config = dict(
    n_layer=8,
    d_model=256,
    n_experts=48,
    experts_per_token=2,
    d_expert=128,
    d_shared_expert=128,
    activation='clamped_swiglu',
    moe_layers=[0, 1, 2, 3, 4, 5, 6, 7],
    router_score='sigmoid',
    normalize_top_k=False,
    routed_scale=1.0,
    balance_loss=0.0136,
    balance_bias=False,
    router_noise=0.3,
    init_std_router=0.0105,
    lr_router=0.000812,
    n_head=2,
    n_kv_head=1,
    head_dim=128,
    vocab_size=8192,
    norm='rmsnorm',
    norm_place='pre',
    norm_eps=1e-06,
    positions='rope',
    rope_base=10000.0,
    rope_fraction=1.0,
    qk_norm=False,
    attn_scale=0.0884,
    tie_embeddings=True,
    parallel_block=False,
    init='uniform',
    init_std_qkv=0.0451,
    init_std_o=0.0,
    init_std_up=0.0451,
    init_std_down=0.0,
    optimizer='muon_variant',
    lr=0.0114,
    lr_mult_o=4.0,
    beta1=0.95,
    lr_head=0.00507,
    warmup_steps=200,
    schedule='wsd',
    decay_fraction=1.0,
    decay_shape='linear',
    final_lr_fraction=0.05,
    batch_tokens=131072,
    seq_len=1024,
    doc_mask=True,
    train_tokens=690300000,
    steps=5267,
    dataset='wikipedia_en',
)
Below are experts of layer 5 (counted from 0) of a mixture-of-experts language model. Rows are named gate (a neuron's input weights, with its number), up (a neuron's input weights, with its number), down (a neuron's output weights, with its number) and show model dimensions 0-255. Each number is 200 + 20 x the weight over its row's rms, rounded and kept within 0 to 999.
Before each expert's rows: a language model's description of what the expert responds to; "comes before" lists some tokens at least twice as common just after its tokens as in all text. This comes from a sample of Wikipedia text that the model never trained on. Tokens count by the router's weight.

# expert 14
Closing brackets and quotes. Closing parentheses and quotes, heading equals signs, and final digits of table scores, plus "in" after born or died in biographies.
comes before: ")", "\n", " |", " and", ".", "–"
gate2,201,225,211,192,192,196,216,194,191,167,215,210,213,218,207,217,217,197,196,201,218,218,186,188,209,201,221,177,221,148,224,207,172,170,199,198,209,211,196,170,226,261,209,212,141,209,225,167,186,184,190,196,205,197,177,184,229,222,193,207,198,231,213,169,188,179,216,216,212,226,176,205,208,192,222,185,199,209,227,213,196,235,197,193,197,163,201,209,234,204,197,200,211,221,212,234,206,200,194,216,177,219,207,221,216,187,223,188,218,200,191,210,221,218,200,170,209,228,188,143,208,190,194,201,178,194,212,179,187,220,175,223,173,202,187,204,218,185,166,181,216,249,221,225,203,176,163,193,191,207,200,190,201,225,179,201,235,170,219,180,172,164,175,188,205,218,191,228,197,208,188,180,216,157,202,251,222,174,219,204,209,214,200,177,164,186,188,208,211,212,209,197,220,206,184,185,182,191,243,200,198,180,209,238,194,190,207,182,202,171,203,179,194,209,243,180,243,204,195,172,200,220,195,187,164,211,199,214,245,183,182,217,187,189,198,183,215,189,168,197,221,209,181,191,214,166,208,207,178,194,239,161,206,218,198,179
up2,219,181,200,217,196,185,215,170,210,181,213,213,185,201,192,205,168,201,194,183,197,202,233,249,196,199,209,204,143,202,227,215,198,196,206,211,183,182,170,195,208,199,212,217,218,201,197,178,206,242,225,187,207,221,213,195,185,213,185,176,233,183,192,158,221,163,176,211,193,195,193,205,174,229,188,203,218,228,178,219,185,177,176,208,229,178,195,158,146,198,220,191,207,190,205,205,213,178,220,192,231,193,242,209,235,197,211,195,199,204,200,213,201,161,206,249,205,216,207,225,197,204,156,242,205,188,200,214,186,183,167,209,185,175,164,212,192,191,188,227,192,203,237,196,168,196,177,208,201,223,144,207,210,210,199,191,171,201,203,160,206,211,219,204,223,234,191,187,233,164,195,205,235,203,202,198,233,221,197,200,189,170,226,217,193,205,202,177,181,177,193,226,195,168,204,192,199,242,202,223,205,192,205,224,206,191,227,207,200,189,196,235,168,196,220,204,216,234,219,227,199,194,212,137,207,220,211,209,199,200,231,155,195,172,213,191,207,195,186,208,217,202,195,195,206,168,208,194,207,179,216,190,225,225,176,209
down2,213,214,198,170,212,187,150,194,179,185,211,175,223,193,185,220,197,235,206,226,211,251,192,207,235,178,223,190,219,225,188,178,197,194,245,168,177,184,182,234,185,182,195,192,171,210,208,213,199,240,161,184,208,195,201,190,219,215,221,174,204,196,191,214,194,190,210,213,174,197,197,201,209,190,189,181,197,227,231,170,203,244,209,204,187,219,169,199,231,177,218,193,177,190,165,203,202,206,209,195,203,184,201,227,203,178,173,212,205,189,214,203,231,197,151,200,212,191,185,236,182,222,190,221,204,184,249,200,222,183,186,169,213,204,198,162,223,181,217,190,169,209,202,168,208,219,181,171,194,207,227,187,212,192,211,192,215,222,197,194,229,240,216,231,227,189,167,161,197,213,221,213,178,190,191,190,190,210,168,203,247,172,178,192,213,208,217,175,195,189,203,197,191,202,180,157,195,196,200,191,212,227,187,160,230,187,198,205,215,183,220,214,220,226,200,178,176,233,192,224,182,224,230,237,176,233,183,163,203,189,215,191,191,182,155,207,226,207,199,195,168,172,198,225,206,212,207,217,207,197,183,208,195,216,220,197

# expert 38
Institution and place name words. Later words of proper names for institutions, teams and places, such as University, School, County, Tampa Bay, United States.
comes before: ",", " of", ".", " States", " (", " and"
gate0,185,206,219,197,183,201,208,187,212,210,213,209,174,198,201,177,223,219,213,181,207,193,186,207,177,210,178,187,177,208,197,168,190,166,193,208,220,159,210,222,195,210,186,241,177,211,213,197,206,215,218,188,181,157,197,190,197,212,207,200,208,182,211,183,204,212,207,166,189,223,193,200,186,193,180,255,212,190,214,209,175,202,210,195,198,215,183,203,190,188,202,176,150,183,217,186,212,218,185,188,198,155,227,188,182,199,211,211,221,198,194,183,233,211,206,190,200,234,225,158,190,224,184,191,210,208,210,226,165,218,230,201,235,209,211,178,191,210,171,179,205,186,217,197,198,210,199,211,240,206,205,178,196,181,227,218,194,205,210,213,176,211,162,172,200,245,219,220,164,174,231,230,184,205,206,188,149,211,198,241,217,200,204,169,206,192,185,173,209,206,212,192,180,187,206,210,244,202,177,163,224,213,199,200,194,147,208,202,228,153,149,203,208,222,175,213,212,177,190,180,196,228,191,217,180,180,197,191,209,196,209,178,187,187,161,177,167,193,202,191,226,189,166,256,193,222,182,231,159,208,196,197,208,189,165,212
up0,184,217,156,213,217,224,172,216,200,191,230,208,226,166,183,204,217,215,199,204,206,220,206,236,205,193,201,158,162,214,234,194,226,181,178,214,237,220,191,177,164,224,226,183,183,161,208,233,177,200,213,217,213,199,174,212,204,207,186,188,186,213,213,219,194,198,188,195,181,216,164,194,226,187,193,220,202,214,205,181,198,232,194,150,198,211,201,206,196,201,187,164,181,178,235,190,192,210,248,205,253,188,210,237,201,176,205,206,202,182,239,185,216,244,205,206,207,200,226,200,211,216,217,186,177,224,137,208,222,198,239,241,219,220,223,206,186,194,170,198,214,201,215,182,195,231,199,207,183,228,223,189,194,185,192,209,193,212,225,184,196,235,201,188,233,233,239,185,213,181,214,203,200,188,197,228,195,178,171,211,177,197,214,188,227,208,206,193,178,205,215,174,178,187,211,215,207,196,236,198,217,178,213,186,171,211,221,165,197,203,199,217,211,201,198,198,192,165,199,192,199,195,178,218,211,231,204,184,223,204,176,216,189,209,173,181,193,211,193,209,228,213,165,250,184,199,221,174,208,175,228,203,188,191,225,199
down0,209,201,201,224,187,216,180,181,204,193,177,198,196,200,171,188,191,204,215,197,161,169,171,245,217,180,184,163,184,216,182,191,229,190,214,192,201,198,221,229,178,210,241,192,240,241,225,192,190,183,198,166,208,206,210,205,193,213,193,219,192,201,199,191,191,175,190,239,175,190,206,198,181,175,205,208,169,188,228,214,208,199,184,213,179,186,194,163,159,180,195,206,187,187,201,202,229,182,222,179,207,201,239,221,165,209,206,176,228,207,198,209,179,203,193,219,210,192,217,202,203,217,177,212,187,179,187,195,198,165,189,182,196,213,179,162,203,202,219,215,195,187,200,228,223,192,153,194,213,179,185,210,228,220,166,174,190,165,203,213,202,239,174,219,209,223,221,188,186,225,180,209,208,228,164,225,180,211,242,199,177,205,209,190,162,214,211,206,161,178,192,179,208,199,188,217,234,197,209,189,211,239,208,162,207,153,136,210,167,192,158,191,193,234,214,179,206,224,207,177,225,195,195,213,216,189,235,191,173,199,222,191,180,198,184,169,226,208,194,203,214,194,175,189,199,208,208,248,178,182,181,188,216,214,201,198

# expert 32
Copular verbs, descriptions. Forms of be (is, was, are, been) and nearby words in descriptive species, place or object sentences, like "It is approximately".
comes before: " a", " the", " an", " in", " used", " one"
gate3,197,171,194,213,214,199,199,190,142,170,205,183,220,214,240,209,195,216,227,163,223,177,178,214,209,223,208,187,180,230,181,204,189,216,172,202,220,188,215,211,227,199,199,228,207,199,226,201,220,229,195,209,189,222,183,184,198,254,212,201,197,226,234,209,217,220,195,213,228,207,216,202,171,188,246,213,204,199,189,162,195,210,208,185,178,189,161,220,239,184,209,209,195,198,184,221,205,182,197,182,176,194,155,201,200,195,147,187,213,191,198,172,204,208,229,213,171,179,178,167,205,225,192,235,173,201,174,212,217,187,189,202,178,163,188,183,176,181,183,185,198,198,206,214,177,210,219,206,212,206,201,166,206,205,217,193,183,212,166,209,133,163,184,208,231,184,200,196,177,184,186,190,193,205,180,216,188,211,184,220,209,208,217,181,201,198,208,150,217,176,196,241,190,201,228,222,256,207,233,224,191,210,192,162,178,197,178,169,187,179,196,185,192,185,201,152,209,219,186,209,201,192,204,206,191,205,178,185,210,212,205,216,185,208,207,198,205,215,221,215,245,203,221,237,188,179,211,202,196,177,189,187,225,193,195,170
up3,194,176,201,215,210,163,181,176,190,209,213,211,217,191,201,192,186,208,237,171,200,150,169,206,190,210,194,192,179,237,207,203,211,234,194,208,192,187,200,201,198,184,195,220,264,153,198,213,186,197,166,201,143,203,203,205,195,229,224,187,197,186,224,203,198,193,235,203,202,203,197,221,208,209,208,195,211,195,199,190,177,225,237,218,229,195,202,241,203,166,215,194,172,177,177,164,201,199,173,195,201,185,180,197,208,191,159,211,215,192,157,177,191,221,178,217,177,174,209,225,214,232,191,249,208,206,194,206,181,185,179,176,164,188,207,167,192,223,201,235,189,195,200,189,205,216,197,211,210,156,214,182,211,192,202,183,195,205,200,225,217,204,202,235,198,219,218,198,204,186,210,201,188,175,186,207,224,236,200,193,199,179,213,185,162,205,229,171,179,222,183,209,175,190,233,200,188,194,199,212,203,208,196,204,211,199,190,223,180,194,160,236,189,166,226,196,212,193,170,205,217,234,208,206,156,212,209,206,176,204,225,240,175,258,184,179,222,220,207,181,218,189,205,218,180,200,193,217,203,190,232,158,210,212,166,199
down3,206,195,194,184,225,207,209,208,199,183,221,170,208,187,215,196,184,208,174,216,205,237,211,222,236,214,229,186,200,211,191,168,201,212,208,220,216,203,186,181,202,218,166,219,189,212,189,190,199,226,197,212,191,168,201,225,228,188,179,200,224,189,216,239,193,200,229,168,212,219,158,174,199,184,190,196,183,241,222,141,213,213,176,163,212,185,175,191,194,196,159,171,181,182,225,206,212,233,195,190,193,200,169,214,224,178,235,221,196,213,209,186,207,189,222,187,183,190,241,195,182,186,196,198,175,202,188,223,198,184,171,178,210,154,189,185,212,171,208,198,203,208,206,249,216,203,201,188,216,223,215,203,232,139,175,196,162,173,193,195,189,208,225,213,214,196,144,223,187,193,163,193,216,198,203,188,205,212,185,188,210,201,213,218,172,183,180,208,203,187,166,211,226,207,197,196,195,199,215,211,183,210,197,201,188,186,234,203,238,208,224,191,199,236,209,206,222,193,199,213,195,202,200,207,174,177,197,214,184,253,173,188,176,194,220,195,197,140,209,210,237,188,175,210,205,217,173,195,158,202,186,183,227,216,215,175

# expert 36
Infobox field labels. Section headings and infobox or table field labels after line breaks, such as Date, Personal information, Events, Designations, Club.
comes before: ":", "\n", " |", "==", "|", " =="
gate1,199,189,202,203,208,199,185,209,223,193,224,184,202,201,212,181,244,203,200,189,163,201,200,204,228,211,203,192,173,233,174,199,218,218,204,167,228,169,153,192,177,187,216,210,207,188,241,181,221,208,210,217,177,185,210,183,174,215,181,197,223,196,218,155,203,224,213,231,204,184,207,212,201,236,198,195,189,204,208,221,194,218,217,204,204,190,214,204,203,183,188,225,191,214,197,182,202,206,218,165,218,203,200,196,195,222,195,235,190,186,220,151,212,188,196,225,222,188,214,206,171,174,213,196,174,231,210,239,234,189,192,199,192,166,201,228,210,172,204,190,182,202,207,188,176,230,228,160,213,179,207,163,228,195,187,202,219,181,174,189,169,214,205,172,201,183,201,221,201,191,153,119,196,170,188,214,206,175,197,220,222,208,207,175,201,190,224,255,206,182,220,181,219,190,232,180,212,192,203,198,223,213,190,220,214,202,218,187,185,190,215,178,208,226,217,196,167,188,240,214,180,181,200,180,193,177,219,210,194,185,223,229,180,189,185,198,198,222,232,218,165,190,197,178,179,194,188,200,241,165,228,237,226,220,214,213
up1,182,214,193,150,199,210,216,217,209,175,189,220,233,196,213,229,211,197,207,199,219,197,192,190,219,196,234,189,237,174,223,166,221,203,187,175,199,165,196,172,204,196,172,223,207,221,190,214,214,176,193,223,203,207,201,165,218,160,186,223,180,196,203,209,181,214,208,209,181,175,209,178,164,232,172,191,218,196,207,202,205,193,178,202,165,209,215,193,192,187,202,203,197,236,241,179,186,196,180,157,213,207,179,214,173,194,218,209,217,215,174,241,179,205,191,211,201,229,196,192,194,193,186,215,194,220,171,213,189,217,239,210,187,218,193,214,224,258,148,187,176,215,222,213,236,178,201,213,176,231,172,185,220,202,231,195,221,178,196,183,205,196,194,188,185,181,202,202,221,215,184,196,163,230,199,234,140,195,215,217,190,196,176,190,230,198,219,191,206,203,203,214,197,186,215,195,194,183,223,222,172,181,214,197,190,209,205,151,197,203,172,219,194,193,201,195,204,216,200,182,172,157,201,171,198,144,176,191,165,190,224,191,195,193,175,205,175,191,188,167,213,206,177,234,162,217,179,189,216,200,185,219,212,222,207,184
down1,180,180,231,193,227,201,179,165,220,206,204,210,215,203,188,175,213,180,200,178,204,255,205,191,197,224,196,198,234,189,209,198,178,202,205,211,198,197,218,189,180,183,203,185,216,202,211,200,246,211,200,164,202,197,208,211,203,204,226,188,181,184,204,222,178,240,162,211,199,186,176,189,176,213,202,177,193,210,192,159,216,167,183,198,204,243,249,209,171,225,164,209,214,234,201,195,198,225,204,208,192,191,187,215,213,213,210,185,183,205,205,201,195,215,219,236,204,175,206,206,195,199,174,194,197,226,219,228,142,190,205,155,189,207,180,160,183,185,208,220,203,202,214,182,203,203,206,171,185,172,201,186,187,204,205,209,162,213,227,227,160,203,171,234,165,187,186,175,200,177,234,237,230,211,155,243,186,200,208,202,214,209,185,213,201,217,175,166,161,188,211,218,184,183,212,205,166,177,194,215,182,182,194,206,204,193,225,156,135,201,171,192,208,202,200,207,184,204,221,187,197,208,203,200,204,220,201,232,204,207,204,219,214,216,209,225,168,199,189,184,192,189,184,200,217,214,187,225,175,198,193,250,165,223,203,210

# expert 2
Romanized name endings, scripts. Final pieces of romanized Japanese names in parentheses after kana or kanji, like Naj-ō, Nakashi-ma, plus non-Latin script bytes and table digits.
comes before: ")", " |", "),", "–", " (", ")."
gate2,170,207,234,188,242,189,189,174,217,209,207,231,204,214,175,178,185,233,197,162,180,196,202,214,216,206,193,241,174,203,211,185,208,227,194,181,212,177,210,201,201,202,220,194,163,211,212,204,212,210,223,209,187,210,214,162,180,212,179,205,202,216,173,220,229,177,201,163,210,160,173,196,226,187,207,207,214,189,182,172,226,198,206,200,198,200,185,165,160,184,199,197,218,187,189,210,179,191,199,192,159,204,175,189,191,214,209,201,233,207,230,212,231,186,197,206,207,207,224,188,210,204,192,165,193,184,198,209,202,159,220,239,198,193,210,195,174,188,230,185,235,239,186,196,212,171,245,200,203,185,203,229,222,198,248,207,189,190,175,223,183,207,227,203,199,191,211,186,196,188,207,179,213,201,206,238,203,185,212,212,226,213,198,185,195,223,189,169,194,138,202,189,215,202,182,168,195,227,216,231,209,204,190,237,192,167,195,223,183,176,219,170,183,215,187,184,219,179,156,203,178,203,195,208,151,165,209,199,224,201,234,189,175,174,208,192,208,210,214,151,208,226,192,172,197,179,207,210,210,242,215,234,202,189,186,224
up2,214,210,189,196,176,236,197,193,188,190,215,197,210,176,224,227,212,201,191,199,223,225,211,205,218,199,211,210,143,242,159,228,198,203,211,220,229,190,197,168,225,216,181,210,167,158,189,228,188,208,196,232,196,227,202,204,184,204,199,177,193,176,193,192,206,188,181,227,185,251,199,216,222,202,169,196,204,184,267,179,180,239,203,167,201,192,167,187,176,210,200,193,189,176,185,183,191,194,213,189,192,196,216,238,245,222,197,185,161,163,224,183,169,177,200,189,201,226,204,223,176,216,183,188,184,205,199,204,199,211,193,230,228,224,195,215,190,187,217,207,227,190,162,193,204,161,187,183,215,193,213,183,198,183,164,189,178,195,194,191,177,197,200,220,187,201,177,219,183,169,175,201,183,191,198,192,206,251,185,192,181,218,238,191,203,210,211,204,186,211,194,203,198,193,210,160,206,221,192,153,193,183,209,195,239,202,220,251,192,186,199,213,217,193,181,218,213,199,230,196,181,181,165,194,227,235,227,212,216,195,197,197,198,157,227,187,187,204,174,190,231,195,199,200,184,164,200,193,202,202,205,216,192,194,242,227
down2,224,205,201,207,190,187,205,201,202,196,249,183,188,159,220,213,222,225,196,182,193,202,221,194,228,194,234,231,196,200,182,207,166,180,218,169,193,173,136,191,171,190,186,225,192,198,205,196,204,223,178,237,165,190,178,223,184,179,176,180,229,198,191,202,190,198,183,206,204,210,207,158,192,182,223,183,181,190,160,198,166,211,193,189,218,232,209,191,171,210,234,179,232,182,211,184,190,212,177,169,171,209,208,200,217,209,190,176,195,202,174,200,216,212,195,178,219,217,202,197,221,183,199,188,188,223,170,211,214,205,203,178,197,204,189,184,206,181,187,223,206,204,244,175,214,221,159,230,204,215,177,198,232,191,194,241,200,153,233,207,208,203,195,171,202,179,193,198,223,200,166,183,176,219,187,208,213,195,181,212,176,225,225,148,208,204,171,201,216,187,222,198,184,210,141,188,194,207,238,170,163,236,188,174,191,206,188,209,184,179,173,201,201,200,217,196,174,210,177,204,218,218,200,206,194,183,221,225,176,217,203,196,212,203,175,209,196,215,159,193,214,172,199,192,217,220,217,218,203,232,208,181,170,206,246,181

# expert 3
Prepositions after nouns. Prepositions, chiefly of and in, right after a noun or verb in running prose, such as development of, erected in, during, between.
comes before: " the", " ", " a", " his", " this", " their"
gate0,185,209,207,209,201,213,209,194,171,174,207,219,199,197,216,217,229,200,219,176,157,200,182,188,189,230,180,212,194,191,224,200,198,216,205,216,199,205,225,216,217,257,221,219,189,198,196,229,208,166,207,182,206,206,224,201,202,193,206,195,223,202,182,208,185,197,184,202,173,184,193,194,166,209,219,240,247,214,197,201,201,158,203,194,196,225,175,231,216,181,205,190,195,178,213,226,191,207,175,220,190,207,183,197,219,200,220,166,229,188,176,222,167,183,213,176,152,189,176,206,202,175,211,174,217,174,192,183,169,210,180,191,176,200,199,207,201,202,215,190,206,226,195,227,211,211,152,208,193,177,185,171,174,194,201,205,209,216,173,243,209,204,203,186,236,219,193,190,147,208,165,208,184,204,205,184,185,211,246,196,206,216,184,214,195,204,198,188,229,201,223,195,219,214,177,220,205,209,192,198,234,241,178,196,190,187,173,165,188,162,209,201,142,185,219,206,228,179,203,163,186,229,174,181,219,208,191,177,228,183,179,206,246,182,214,244,204,202,227,211,209,204,225,166,187,225,253,198,193,191,198,237,206,195,209,202
up0,193,213,169,205,213,171,186,210,179,213,207,184,204,186,182,200,213,229,213,183,175,198,230,167,185,218,178,171,187,205,183,214,209,215,224,206,230,187,224,219,190,249,217,183,205,177,217,229,207,177,222,172,197,215,202,206,184,225,212,193,205,183,195,215,208,214,177,185,179,190,191,169,183,229,215,224,224,162,180,202,181,169,188,188,196,212,181,219,215,186,198,165,184,177,205,208,219,193,213,230,252,184,214,193,237,208,222,210,204,169,203,219,169,216,203,201,180,155,173,212,217,154,218,209,191,183,209,177,194,216,165,221,180,202,197,206,191,199,235,167,178,220,204,205,196,227,203,181,180,179,198,192,169,215,218,174,203,204,179,196,208,238,225,184,254,207,212,217,170,198,187,202,165,197,216,178,228,219,238,201,146,202,192,193,207,177,200,194,221,184,167,183,205,222,187,218,213,232,187,204,216,252,196,192,175,192,170,188,195,170,225,177,172,208,211,202,208,163,215,163,199,215,216,164,198,192,223,209,225,201,185,182,227,185,199,225,191,234,197,212,176,176,219,190,197,226,220,187,175,197,221,198,215,197,196,209
down0,224,186,223,194,183,230,212,218,186,197,199,207,212,196,235,201,226,175,199,204,192,203,201,216,232,201,204,165,194,182,195,205,195,219,220,173,204,188,223,201,167,186,194,184,203,242,224,181,208,174,199,214,211,197,205,235,140,231,206,200,218,173,212,177,189,205,212,192,229,208,220,187,207,210,175,186,202,192,206,220,151,211,207,173,210,239,163,174,231,225,161,207,253,207,194,198,200,197,175,214,219,175,191,223,217,205,213,202,216,207,230,222,205,208,202,196,191,207,210,216,223,158,205,227,198,195,164,230,186,227,205,193,195,221,209,198,184,210,208,175,145,238,182,200,215,213,186,171,189,185,189,225,194,227,168,208,229,204,179,190,205,216,198,207,200,189,187,198,211,227,196,206,169,189,207,170,195,203,183,203,221,140,179,178,212,183,184,225,215,218,231,212,214,229,191,168,172,191,192,225,207,217,207,210,197,189,198,241,173,200,191,197,221,173,216,198,180,169,230,236,212,196,186,223,183,206,181,235,201,150,210,223,215,210,183,212,208,172,205,206,204,212,217,254,182,185,172,186,195,215,172,201,180,205,224,215